config.toml
n_layer = 9
d_model = 256
n_experts = 48
experts_per_token = 3
d_expert = 128
d_shared_expert = 128
activation = "swiglu"
moe_layers = [0, 1, 2, 3, 4, 5, 6, 7, 8]
router_score = "sigmoid"
normalize_top_k = true
routed_scale = 1.0
balance_loss = 0.000269
balance_bias = true
init_std_router = 0.00826
lr_router = 0.00167
vocab_size = 22585
norm = "rmsnorm"
norm_eps = 1e-06
tie_embeddings = true
optimizer = "adamw"
lr = 0.00149
beta1 = 0.9
beta2 = 0.95
grad_clip = 0.5
batch_tokens = 65536
seq_len = 512
train_tokens = 346600000
steps = 5289
dataset = "wikipedia_en"
Below are experts of layer 3 (counted from 0) of a mixture-of-experts language model. Rows are named router (the router's row for the expert), gate (a neuron's input weights, with its number), up (a neuron's input weights, with its number), down (a neuron's output weights, with its number) and show model dimensions 0-255. Each number is 200 + 20 x the weight over its row's rms, rounded and kept within 0 to 999.
After each expert's rows: a language model's description of what the expert responds to; "raises" lists some tokens whose logits its average output raises strongly, later layers aside. This comes from a sample of Wikipedia text that the model never trained on.

# expert 25
router,197,216,230,181,211,170,179,204,209,182,200,196,211,231,181,190,198,191,223,205,217,184,245,200,189,200,220,162,207,205,189,180,172,197,223,214,174,235,165,196,226,170,198,198,202,194,213,223,209,203,220,211,181,219,205,215,182,205,216,176,178,186,164,169,197,206,169,201,194,183,162,170,175,202,189,191,223,211,196,182,189,215,225,202,181,167,204,176,202,226,199,167,222,202,203,164,207,193,192,221,224,198,218,196,207,202,183,211,183,211,179,214,212,191,207,194,156,250,194,214,241,206,222,166,263,211,182,179,214,203,207,223,220,204,162,223,192,214,215,221,227,222,193,218,184,218,218,217,193,194,231,204,180,206,216,211,198,188,206,206,214,236,191,151,153,202,220,215,211,191,183,156,219,203,237,206,175,196,203,198,196,209,178,174,173,205,202,205,212,237,200,206,191,199,206,187,221,210,193,175,206,179,204,188,213,163,145,175,214,169,161,186,193,208,244,188,208,202,196,207,204,194,204,172,209,259,197,208,167,218,168,211,184,199,159,195,203,208,175,216,204,181,207,190,214,199,208,226,203,200,178,179,229,176,206,200
gate0,192,193,208,206,221,224,203,195,207,199,178,191,232,189,203,199,218,170,212,210,227,189,218,198,194,185,185,179,195,209,227,232,174,219,210,201,158,217,195,195,200,213,201,203,201,200,195,157,226,188,198,215,205,215,195,234,176,219,181,189,187,181,211,188,185,178,185,209,236,180,243,190,179,168,194,213,219,172,205,188,197,236,222,198,178,201,190,194,166,195,197,235,246,198,212,169,214,202,184,188,203,209,226,241,194,237,177,215,210,217,185,210,213,190,237,207,158,195,196,185,194,181,189,162,216,202,232,173,184,200,192,179,231,203,206,165,177,217,239,235,190,189,201,184,196,222,188,212,220,213,253,218,195,223,226,200,177,187,206,239,168,244,175,202,189,203,205,240,178,200,202,166,194,213,225,186,211,188,216,205,190,187,182,156,176,182,234,200,195,209,185,219,201,219,183,201,214,192,213,205,204,150,188,217,183,202,187,209,222,188,217,195,170,192,217,239,217,190,209,252,189,212,212,207,189,226,209,232,170,204,202,206,173,232,165,227,186,202,197,225,232,202,237,189,225,188,196,207,219,197,209,181,165,179,209,181
up0,196,193,194,156,187,170,217,181,158,219,199,215,198,196,181,198,202,256,213,211,193,168,180,186,155,216,198,195,202,211,175,196,201,196,223,216,251,182,206,220,170,228,189,172,187,210,201,224,195,205,190,198,185,214,187,187,224,214,224,186,226,190,193,205,229,220,201,172,158,234,183,227,208,206,214,198,219,208,195,203,192,181,182,230,185,179,193,214,203,191,222,189,173,192,202,234,235,202,224,212,222,175,188,183,200,179,168,202,213,179,231,186,207,190,154,185,246,149,170,180,231,227,208,193,217,199,210,218,212,183,196,170,204,185,211,194,180,213,205,217,201,196,193,161,185,194,191,204,202,224,184,199,237,220,200,167,227,203,174,251,220,205,191,205,210,219,229,178,192,157,207,196,179,193,174,179,185,187,198,171,223,221,187,242,221,183,178,195,194,192,234,140,195,199,231,232,198,221,179,198,235,213,192,182,190,212,207,192,195,208,202,217,213,216,196,204,201,217,227,220,215,212,213,187,210,200,221,176,215,184,230,162,202,201,208,203,162,200,207,190,176,213,173,216,173,211,179,213,203,191,214,183,206,194,215,235
down0,180,191,175,232,188,184,183,204,200,186,206,222,162,192,203,214,198,205,174,256,209,186,204,224,182,223,212,222,187,179,216,231,220,193,173,224,173,199,172,209,209,198,192,212,228,192,149,203,185,216,226,229,236,212,233,240,242,227,224,204,202,190,156,182,187,208,168,215,204,201,229,187,200,213,243,167,243,193,210,197,215,198,198,180,195,199,222,220,210,197,216,175,200,211,177,179,187,204,206,188,227,185,187,190,186,204,178,187,233,198,185,212,187,200,193,207,219,220,191,217,210,173,177,230,205,212,226,205,191,224,191,201,218,185,189,174,162,212,191,187,206,194,226,224,217,194,189,152,217,173,225,207,195,168,199,189,195,178,200,188,224,215,195,168,200,229,218,223,212,198,171,164,229,191,186,190,214,206,177,205,195,209,204,151,179,195,154,232,208,144,183,235,202,227,236,201,189,188,199,185,197,184,194,199,231,176,179,212,223,176,192,210,228,245,193,185,214,188,225,209,194,183,195,185,220,197,200,198,202,210,203,222,213,192,213,169,190,215,156,198,169,186,188,203,193,181,172,209,211,231,196,186,198,226,216,188
Infobox labels and values such as Coordinates, Occupation, month names, N in coordinates, and inner syllables of place names like Khorasan, Bashkiria.
raises: ".", ". ", ", ", "'"

# expert 4
router,196,219,205,190,187,184,194,188,202,197,211,206,200,241,175,186,205,169,241,196,196,198,232,197,186,223,220,138,227,217,196,185,188,219,197,209,199,236,198,200,232,192,205,208,216,177,192,210,230,192,235,208,179,212,189,177,204,227,234,191,164,170,180,192,209,217,192,180,192,174,192,162,191,203,171,209,201,200,210,190,186,211,208,212,201,196,227,150,185,231,204,211,236,194,232,167,222,199,196,223,189,212,228,195,230,204,189,206,197,196,205,211,220,234,190,194,178,222,171,171,219,202,236,180,229,228,176,166,189,186,196,223,184,208,200,247,195,221,207,216,194,204,205,196,178,232,216,207,178,193,202,212,204,217,237,187,186,158,200,232,230,223,209,187,193,210,205,210,216,201,200,182,210,206,210,199,222,204,189,216,197,170,185,184,209,182,195,202,177,256,216,184,204,247,214,206,236,177,227,180,202,167,222,169,204,161,159,159,226,216,146,178,227,217,224,203,195,193,232,217,215,195,219,197,210,235,204,203,214,193,186,189,201,220,206,200,230,200,185,221,187,188,189,205,205,222,186,206,211,212,165,165,223,188,200,197
gate0,193,200,230,197,220,215,189,216,218,199,195,171,210,186,183,223,211,219,174,243,226,214,184,189,212,193,194,216,155,203,206,217,202,215,208,210,187,230,182,199,226,224,201,236,193,201,188,188,186,192,229,231,206,220,218,183,171,233,184,216,188,217,215,200,211,187,208,184,213,198,192,192,175,194,197,218,199,171,214,231,201,224,203,203,205,193,176,188,183,215,201,230,228,182,210,166,219,220,200,189,197,180,185,184,197,221,207,180,219,189,180,183,184,196,200,187,215,196,231,235,260,174,210,213,221,233,238,189,201,176,192,165,231,221,215,173,170,209,245,229,195,216,202,162,171,196,199,172,212,199,159,192,237,185,202,171,171,209,169,205,221,212,198,199,196,225,214,232,210,195,209,179,200,119,170,198,224,224,214,203,200,193,182,191,217,195,183,201,192,200,203,192,233,220,203,195,192,226,223,181,227,230,182,233,196,180,176,213,188,208,192,199,175,232,221,212,176,207,176,250,176,160,184,198,207,195,189,201,187,184,184,206,190,213,185,209,181,176,186,134,200,209,201,204,228,224,192,197,205,187,206,194,165,197,193,199
up0,232,188,182,194,225,210,197,192,208,209,216,207,196,212,218,184,182,199,192,166,183,201,211,225,202,192,209,196,245,188,181,184,207,182,171,180,211,200,202,194,197,193,223,181,222,196,211,218,201,213,175,208,249,164,168,218,206,165,200,205,214,199,215,218,209,221,207,236,191,194,171,218,197,226,210,177,199,214,177,177,187,156,207,196,238,165,181,211,185,216,172,188,185,207,236,230,181,204,194,193,185,209,209,216,180,194,205,190,204,199,205,202,187,221,221,215,194,197,193,189,168,184,194,168,192,171,160,216,201,222,213,206,173,186,164,239,180,223,172,203,210,202,201,211,209,169,196,233,174,198,210,209,216,183,217,222,195,213,234,148,190,202,199,195,191,209,219,232,176,212,226,211,229,193,208,203,193,180,170,169,179,210,202,260,173,223,239,197,207,183,189,210,211,190,238,212,201,182,194,233,172,205,183,159,207,174,196,190,169,185,196,177,190,183,208,203,225,169,225,153,237,227,211,156,233,196,216,229,196,216,204,203,215,162,214,180,219,190,208,251,202,196,200,219,190,214,200,203,161,187,229,196,225,218,211,216
down0,209,173,240,181,232,210,227,201,224,207,244,207,207,210,245,200,208,205,175,223,206,230,206,246,209,198,217,215,207,235,194,211,216,210,183,232,192,191,204,225,234,230,204,222,222,192,180,207,216,196,210,163,194,219,204,203,199,204,212,191,205,209,215,186,198,236,191,209,219,189,220,227,180,242,198,209,240,204,195,181,226,207,202,207,223,205,202,185,218,222,215,195,223,220,177,216,200,178,205,209,185,205,202,203,249,224,173,192,195,188,177,167,187,161,189,220,188,169,223,180,196,194,177,190,208,207,192,197,177,226,227,188,200,221,163,225,228,194,190,225,194,199,188,202,206,217,195,215,221,211,230,200,195,201,204,219,165,197,169,174,204,171,164,227,192,213,210,218,190,224,245,196,237,197,202,233,233,195,185,160,202,225,168,217,151,237,204,218,214,206,209,193,239,198,200,191,213,222,231,185,211,198,194,215,228,183,187,204,199,214,192,197,188,205,228,203,198,178,188,192,180,187,213,196,208,250,227,205,189,195,181,154,172,198,165,181,211,222,210,229,216,186,218,181,186,226,213,211,162,198,190,186,177,168,159,199
Possessive 's, apostrophes and his/their/whose, plus middle pieces of long foreign names and words, such as Eggem-ey-er, La-under-ing, Frank-lin.
raises: "re", "in", "a ", "\"", "l", "an"

# expert 22
router,177,185,213,176,207,179,217,197,187,192,193,220,225,208,186,210,179,157,211,217,202,208,212,219,190,190,195,161,217,233,186,174,207,196,200,192,195,216,202,190,262,210,205,201,227,173,219,222,208,210,226,230,186,203,171,197,208,204,224,201,188,200,171,187,229,194,159,175,186,197,205,140,193,206,158,225,187,208,229,172,202,216,205,209,188,185,204,197,195,236,211,198,212,191,258,208,195,211,177,201,232,220,200,182,207,206,203,205,184,209,201,225,226,215,209,203,174,229,209,218,224,207,218,181,199,210,172,159,190,204,205,226,193,212,185,240,201,227,224,221,225,191,220,222,183,214,175,217,184,190,233,204,197,192,259,224,190,208,181,227,233,209,196,159,197,209,202,221,220,216,183,181,219,176,232,219,204,193,213,170,180,182,169,204,186,185,207,236,180,227,190,223,176,218,209,206,207,202,206,158,191,185,222,193,202,201,175,175,223,175,187,192,207,204,265,188,213,210,212,191,195,198,189,182,210,233,192,216,191,206,170,206,191,179,186,179,204,181,169,199,192,179,203,184,204,215,185,238,219,191,194,145,194,231,211,184
gate2,228,260,227,213,171,256,198,190,191,208,207,196,228,218,228,232,179,200,180,205,198,223,211,217,168,207,205,206,202,164,195,200,225,221,218,180,223,202,248,163,218,210,188,191,167,217,206,189,192,195,222,185,180,235,205,212,216,190,205,220,226,221,200,233,203,155,183,210,194,211,223,226,202,213,204,220,205,182,163,198,200,152,187,186,211,194,215,191,211,211,208,242,223,188,175,188,215,191,213,201,225,197,184,214,232,216,198,206,156,219,168,204,200,198,193,184,216,232,197,184,208,177,217,193,211,226,218,176,179,195,175,209,236,223,202,188,175,236,201,223,199,214,164,195,196,178,198,192,184,203,176,207,212,196,200,218,173,219,199,195,202,174,215,213,196,201,177,183,212,198,207,200,186,194,222,208,208,213,178,229,232,214,173,180,207,189,230,216,207,212,195,220,208,234,211,176,181,184,167,173,216,194,208,222,187,190,196,194,213,217,211,160,202,177,210,194,232,208,206,192,203,190,243,216,187,207,190,164,178,241,244,175,154,186,234,220,166,204,224,220,190,155,190,184,215,221,209,187,198,193,200,226,165,204,199,206
up2,163,176,197,180,184,209,208,181,187,187,199,173,227,194,220,212,142,185,188,204,213,158,225,178,214,179,165,198,213,188,209,206,192,244,169,180,189,190,194,200,206,223,209,223,186,193,185,220,249,191,232,176,196,178,203,191,202,178,206,226,164,207,169,198,215,181,215,184,188,191,208,210,182,189,210,212,215,205,216,222,221,160,210,166,208,186,158,176,242,189,185,187,184,247,173,200,218,167,186,190,209,153,228,188,207,211,180,199,173,233,220,189,215,214,197,215,208,163,206,173,207,237,186,190,218,194,201,206,223,200,205,210,209,216,196,201,193,198,189,180,240,193,190,221,182,183,207,174,193,193,197,187,202,164,231,199,210,213,206,180,165,209,167,203,213,210,191,178,165,197,204,177,227,197,204,210,198,195,212,204,178,154,194,173,197,188,170,200,208,183,197,188,182,163,213,198,166,179,222,207,158,237,229,208,205,189,194,149,164,200,177,196,211,159,202,187,192,199,224,159,190,225,241,220,208,207,178,199,214,199,200,194,199,197,182,218,202,195,240,229,217,172,189,201,180,209,217,210,200,177,197,217,204,209,225,186
down2,184,196,182,207,216,175,200,210,201,215,217,228,184,227,183,221,224,221,235,187,180,204,185,231,206,264,206,180,179,214,189,192,192,209,161,166,184,195,238,206,182,162,185,214,176,217,202,209,197,195,179,208,176,187,193,207,177,194,216,230,214,195,187,209,206,190,187,195,193,165,218,177,204,199,168,198,205,220,209,172,214,176,190,180,217,263,194,185,162,211,167,194,188,220,191,183,204,152,203,235,220,199,190,187,192,219,155,222,217,189,197,207,225,190,166,177,221,180,202,216,201,197,191,225,180,210,198,183,200,206,209,212,202,196,240,207,231,196,222,185,211,228,203,199,235,179,207,203,224,188,178,193,207,201,262,207,206,196,207,174,207,195,215,169,202,237,204,258,198,201,184,186,177,176,232,204,238,187,202,174,201,159,204,194,225,182,184,179,217,223,221,172,199,157,175,177,206,176,220,191,191,188,185,200,231,241,227,165,196,194,194,200,188,203,184,199,205,188,198,202,188,235,207,208,191,182,224,228,221,203,210,203,189,234,222,235,190,195,184,220,202,193,203,212,183,230,194,185,175,213,215,168,207,178,201,206
Plural noun endings and plural nouns in running prose or stat tables, such as -ations, -ties, members, students, yards, goals.
raises: "of ", "in ", "for ", "which ", "and ", "with "

# expert 47
router,186,209,225,171,172,178,227,193,192,189,195,194,218,223,203,219,213,179,209,200,239,187,249,187,182,196,221,149,231,182,210,163,200,237,206,206,215,255,202,193,223,191,219,192,218,172,199,231,227,196,215,194,175,203,196,212,169,219,204,196,182,211,158,222,213,189,176,184,203,190,185,179,205,182,206,203,210,219,216,190,193,189,195,192,175,179,194,192,194,221,201,194,234,239,193,197,218,193,187,198,235,226,232,178,201,234,191,214,182,214,180,207,218,242,223,194,181,239,215,188,215,202,207,160,235,211,195,184,202,201,202,217,173,215,192,232,179,226,227,224,216,210,200,217,197,209,197,206,191,184,234,230,203,202,253,200,182,172,173,202,224,225,200,176,201,203,220,201,196,206,207,143,203,203,204,199,193,200,177,191,202,155,176,179,191,207,208,257,198,232,190,192,174,224,194,199,190,186,197,199,180,202,202,181,191,172,168,181,212,202,188,169,216,175,236,188,227,196,203,191,194,198,191,174,224,238,207,194,196,215,170,210,204,190,182,175,177,188,179,222,215,155,214,198,219,199,210,230,205,183,184,154,216,208,201,183
gate1,222,207,193,216,215,196,210,166,213,218,208,180,215,188,216,206,195,197,214,205,173,178,248,229,242,211,240,205,197,190,176,208,160,215,197,201,244,205,177,218,214,240,226,198,204,216,190,193,164,171,172,175,189,200,172,187,207,200,200,160,217,213,167,173,184,228,207,234,223,189,186,180,178,187,175,196,199,192,194,175,202,205,225,219,216,166,195,206,190,222,181,181,214,220,236,206,224,179,201,188,192,195,219,204,203,208,233,219,200,239,204,170,211,247,208,219,212,175,160,204,187,193,203,199,194,231,185,189,202,203,176,224,189,171,204,213,206,173,200,206,205,210,197,212,209,197,131,197,174,183,232,195,215,207,218,190,203,201,241,177,217,178,186,202,215,192,204,207,189,219,164,213,216,155,200,222,170,215,208,231,171,225,210,180,219,217,198,172,194,197,200,207,211,213,205,245,172,201,196,210,182,164,201,173,218,186,184,197,171,195,183,223,185,207,224,183,172,207,176,206,200,215,179,202,212,210,148,196,207,161,201,189,212,172,210,175,170,192,199,194,183,189,181,195,151,172,225,178,190,224,208,182,206,209,186,220
up1,200,209,208,212,227,188,195,223,157,231,228,205,209,205,194,198,224,162,193,190,175,176,167,178,172,217,177,202,189,183,167,163,219,170,230,181,186,210,194,194,215,189,206,211,196,208,211,208,188,215,211,219,189,164,182,218,210,217,179,188,195,197,189,207,215,195,192,231,222,179,177,234,212,206,221,192,213,184,229,146,233,221,174,189,237,212,234,203,253,177,185,165,193,229,196,203,174,175,194,213,198,189,164,187,203,197,194,184,213,185,211,229,201,202,231,185,209,213,195,215,197,175,207,244,180,199,198,183,180,214,199,204,204,168,208,236,192,187,212,161,194,227,164,204,203,190,186,161,214,208,184,185,201,197,179,202,180,197,193,192,225,188,201,207,188,196,188,202,184,234,191,197,201,223,218,219,221,216,194,177,181,219,159,188,201,197,181,198,211,199,199,215,203,191,230,165,223,210,184,192,207,172,178,194,239,173,188,205,181,226,217,183,227,189,174,186,149,214,203,205,209,183,208,237,193,197,156,208,208,210,189,215,205,178,198,174,218,204,215,154,214,174,197,167,182,181,239,208,255,195,173,203,172,196,239,194
down1,201,183,216,200,192,183,210,190,200,194,209,209,168,217,191,218,171,230,184,220,198,190,178,191,183,200,232,176,190,184,190,217,213,207,205,195,186,212,179,232,182,203,218,229,188,202,202,211,221,195,213,166,158,203,190,200,175,168,167,195,209,225,214,186,224,225,196,157,178,221,189,179,245,196,224,206,179,196,203,211,222,220,208,182,229,223,189,176,178,213,216,201,197,221,236,218,186,186,206,207,156,181,213,199,215,180,234,210,208,208,226,171,239,200,184,177,198,179,190,204,182,204,241,176,205,220,206,162,184,203,214,205,202,197,231,237,190,196,212,207,197,195,205,190,241,179,176,208,147,196,206,174,208,178,229,172,188,191,205,202,151,215,190,197,200,213,187,185,193,208,197,190,195,165,208,225,215,187,197,163,172,206,196,193,187,173,199,223,200,202,204,193,184,188,181,174,169,213,223,215,210,200,167,200,195,219,209,190,180,173,188,220,212,165,186,218,221,202,243,162,158,209,220,230,222,192,172,238,193,203,185,234,179,206,245,210,240,192,232,202,244,187,223,210,180,203,189,201,212,233,193,226,205,195,231,160
Head nouns for roles and groups after an attributive word, such as Player, Minister, coach, people, students, Hall of Fame, plus commas after place names.
raises: "(", "in ", "and ", "were ", "for ", "with "

# expert 19
router,184,222,223,199,204,188,208,188,205,194,167,196,242,199,193,214,205,186,227,217,218,194,230,191,188,196,225,164,217,218,192,193,183,211,184,188,213,239,194,223,212,186,216,176,216,161,190,224,224,188,241,225,183,211,188,199,179,203,247,194,188,199,177,178,224,210,150,208,199,167,188,164,216,196,186,191,219,212,228,170,204,205,227,187,177,154,184,181,207,210,213,210,219,207,203,176,207,205,175,177,235,193,211,176,212,218,206,194,182,199,230,208,214,224,195,183,175,241,189,182,228,218,238,185,195,200,179,206,212,204,185,205,186,203,184,234,194,214,194,212,232,234,193,218,196,212,184,221,187,166,222,218,204,190,243,191,179,167,173,208,217,208,182,168,191,195,218,200,223,209,192,190,209,178,213,208,223,186,211,184,180,170,164,184,197,210,210,237,187,224,203,237,160,232,199,191,184,208,220,187,157,181,212,171,226,176,166,165,222,203,183,197,210,192,240,205,197,178,211,190,199,192,176,195,226,242,178,200,203,200,193,207,205,198,184,176,203,187,150,192,222,194,191,197,213,193,174,215,196,179,172,144,220,206,184,199
gate1,170,215,207,186,210,202,229,217,185,198,217,215,217,188,221,217,214,185,214,232,208,129,192,169,189,193,171,205,222,197,210,183,215,225,224,183,204,183,180,194,247,217,238,201,209,205,223,184,191,188,215,226,166,201,197,187,207,209,158,193,184,203,198,170,211,199,216,197,193,186,199,170,223,180,191,229,208,190,219,207,216,215,198,215,224,221,186,181,207,234,226,212,185,184,227,220,203,187,183,211,199,178,233,197,193,162,194,194,226,192,190,199,169,171,178,237,210,186,224,209,244,237,182,196,173,230,199,175,222,207,193,202,218,199,175,218,222,195,183,202,192,161,203,200,181,203,189,213,201,169,221,149,177,213,204,185,209,210,192,199,227,206,185,199,162,229,223,205,202,177,184,203,220,156,167,228,201,189,197,197,195,209,205,192,203,213,160,193,188,199,204,217,176,181,204,203,215,231,194,202,191,205,212,173,237,219,187,207,223,150,203,202,182,230,231,191,216,203,200,212,226,194,178,201,234,215,192,217,175,217,159,177,208,235,217,189,202,198,230,182,228,202,186,159,175,216,205,219,228,211,213,169,219,223,189,153
up1,206,192,196,198,207,186,224,205,237,192,186,189,228,211,183,144,207,201,237,201,227,227,207,194,233,229,170,210,185,181,203,206,199,197,169,232,151,195,203,208,186,164,198,192,200,188,203,195,214,207,167,190,224,175,216,193,179,218,225,198,173,166,211,206,196,226,178,164,199,196,224,232,208,219,198,194,199,226,169,206,188,203,175,225,183,212,188,207,180,169,223,175,207,187,224,184,185,221,166,205,210,214,194,229,178,200,171,223,214,200,193,197,218,211,200,177,184,199,232,177,164,167,229,180,202,200,201,218,198,196,186,184,178,187,219,202,204,209,218,177,186,214,223,205,216,201,213,174,218,212,204,232,198,196,195,210,214,233,201,166,208,203,207,222,209,212,173,192,224,223,178,178,181,233,206,229,226,204,199,186,230,195,226,203,201,182,234,186,192,225,219,223,218,185,195,194,220,195,224,202,235,207,220,192,199,204,209,183,189,180,200,208,182,190,198,216,207,160,216,169,201,216,192,203,170,180,216,207,179,217,256,208,177,227,175,195,160,204,202,212,188,234,226,238,250,252,152,202,188,190,198,216,208,253,219,217
down1,189,179,188,198,200,157,203,168,212,220,211,222,201,217,177,204,178,226,207,188,220,183,215,197,232,220,232,195,195,196,195,224,204,200,236,217,172,212,222,185,195,190,196,246,195,227,220,219,196,236,156,211,224,186,193,204,202,151,222,209,215,212,214,210,162,210,177,214,214,177,220,220,213,209,172,188,217,202,164,212,203,200,198,212,174,164,197,174,207,197,196,178,213,219,170,194,202,227,210,235,181,225,219,210,186,222,183,171,198,217,185,205,263,215,201,176,189,218,218,209,196,176,224,180,206,221,164,195,219,222,221,204,195,198,203,168,209,191,213,238,176,187,169,188,232,189,196,178,246,166,181,219,238,209,193,184,190,245,174,203,199,218,223,196,236,215,186,216,215,212,221,229,175,214,195,221,209,206,208,204,183,198,185,177,186,187,196,236,233,215,213,195,210,207,193,201,229,195,209,242,250,220,218,187,218,215,222,167,183,205,179,239,175,213,186,217,195,175,214,180,191,194,192,211,194,186,181,168,208,201,233,224,207,217,175,201,203,213,206,174,215,200,232,191,201,195,221,205,188,165,155,211,187,203,209,205
Nouns after a determiner, often plurals or ordinals, such as games, albums, votes, first, second, ties, often before of or a pipe.
raises: "in ", "that ", "and ", "of "

# expert 5
router,208,190,236,198,202,213,216,191,181,176,191,215,195,220,186,193,174,179,190,191,210,216,260,204,189,203,213,210,223,214,211,198,187,206,213,217,203,228,176,175,264,183,188,235,227,146,207,187,224,180,239,191,175,201,195,208,183,227,227,203,193,197,185,172,216,214,212,174,178,195,191,164,213,194,207,218,213,164,206,185,206,213,199,183,178,183,202,177,200,225,189,194,210,212,190,171,203,204,202,204,230,229,213,183,207,217,206,175,174,214,213,201,223,211,190,202,198,213,208,209,200,211,230,175,252,200,170,170,203,175,189,208,205,204,161,227,191,240,221,214,200,231,226,201,163,214,224,190,210,185,230,225,195,197,258,200,216,162,190,193,207,206,179,193,196,222,204,226,211,191,226,166,209,194,221,209,188,193,211,202,200,159,197,192,195,178,210,264,207,248,203,224,177,224,237,227,207,201,214,195,216,196,213,180,184,146,178,183,227,179,188,175,231,186,224,195,210,195,180,178,189,200,186,185,242,193,197,179,178,207,207,206,204,179,211,201,189,188,210,209,210,190,213,209,209,207,198,195,171,197,160,161,195,203,216,213
gate0,158,166,207,192,203,208,185,205,213,204,208,217,238,195,198,241,200,152,215,193,214,211,199,253,189,199,177,190,210,190,176,222,210,243,191,224,207,217,194,201,215,182,195,229,165,216,181,208,188,238,202,173,159,228,222,158,192,216,180,192,210,214,189,218,237,210,180,209,167,202,197,191,179,185,185,195,215,181,177,193,174,212,198,204,222,172,201,238,206,206,206,192,206,182,223,209,165,225,183,160,193,235,197,219,194,211,201,201,209,209,138,198,181,229,200,227,206,197,208,208,214,216,199,198,200,205,159,190,231,236,198,228,212,235,162,211,208,202,211,200,176,200,216,182,184,225,194,192,202,216,191,218,198,158,229,197,202,190,189,197,207,207,187,185,226,180,171,194,177,194,187,209,241,193,199,227,183,200,197,205,194,224,170,245,211,244,201,212,199,219,185,213,180,214,183,201,186,184,155,199,188,190,198,177,201,179,188,210,221,181,171,212,233,237,221,180,196,221,229,214,179,169,225,181,174,209,192,214,210,203,197,167,170,179,194,202,209,164,210,214,230,178,177,194,241,200,211,206,190,182,225,196,216,209,190,201
up0,170,175,213,189,209,174,180,210,214,206,211,217,214,171,199,198,192,156,216,181,167,184,200,200,197,180,200,181,211,190,174,227,186,217,178,209,199,212,165,187,210,200,175,218,158,202,186,181,185,240,216,184,185,237,209,168,215,189,178,203,176,204,215,223,216,191,192,213,181,174,221,191,180,162,206,185,213,156,165,199,198,202,213,172,223,192,174,233,220,220,194,202,208,243,218,222,183,226,207,217,213,224,178,214,187,189,191,185,216,214,194,199,221,207,174,218,212,197,203,177,187,238,176,177,185,194,201,212,210,225,188,175,174,205,189,203,181,185,208,200,190,182,218,176,173,237,206,205,209,213,188,258,190,204,193,205,223,171,223,204,179,188,194,197,188,185,203,178,172,206,187,202,183,191,181,178,167,206,184,185,225,180,215,240,197,246,197,155,190,199,179,200,215,182,212,226,196,168,149,202,211,169,175,160,189,167,207,204,198,193,207,220,204,213,198,192,181,156,226,219,212,163,213,164,165,202,177,195,217,229,187,177,160,220,166,214,181,220,213,218,211,203,208,182,230,215,205,197,206,225,196,207,201,183,176,236
down0,206,206,232,191,234,213,199,195,206,174,189,166,184,189,205,177,220,180,197,190,157,200,191,227,252,176,192,176,195,203,185,176,220,214,216,172,191,203,191,175,213,184,172,144,215,235,210,170,189,236,197,219,177,226,212,179,167,234,187,224,179,201,186,200,219,208,209,187,202,195,214,199,180,184,211,190,188,194,232,204,215,214,182,210,171,209,166,226,210,231,194,205,194,200,192,216,189,181,180,236,210,205,243,212,185,193,193,248,188,206,199,190,199,216,221,196,212,156,200,225,178,160,185,189,205,184,193,222,227,192,163,207,205,221,171,204,185,239,198,204,185,214,246,192,206,199,183,209,192,221,206,201,205,187,128,172,197,229,199,191,203,191,197,219,166,216,157,198,228,197,213,191,190,204,187,214,173,193,190,187,201,200,244,180,208,232,204,165,190,231,219,193,226,192,201,211,218,208,184,224,166,187,214,185,224,191,206,201,197,180,194,228,217,205,213,195,209,209,219,175,245,213,170,212,225,150,197,186,226,201,192,215,192,209,203,194,209,209,210,203,201,202,216,182,203,205,150,185,201,241,204,217,185,183,196,220
The prepositions of, for, with, by, between and against, plus sentence-ending periods, quote-periods and paragraph breaks before a new sentence.
raises: "The ", "His ", "the ", "This ", "this ", "It "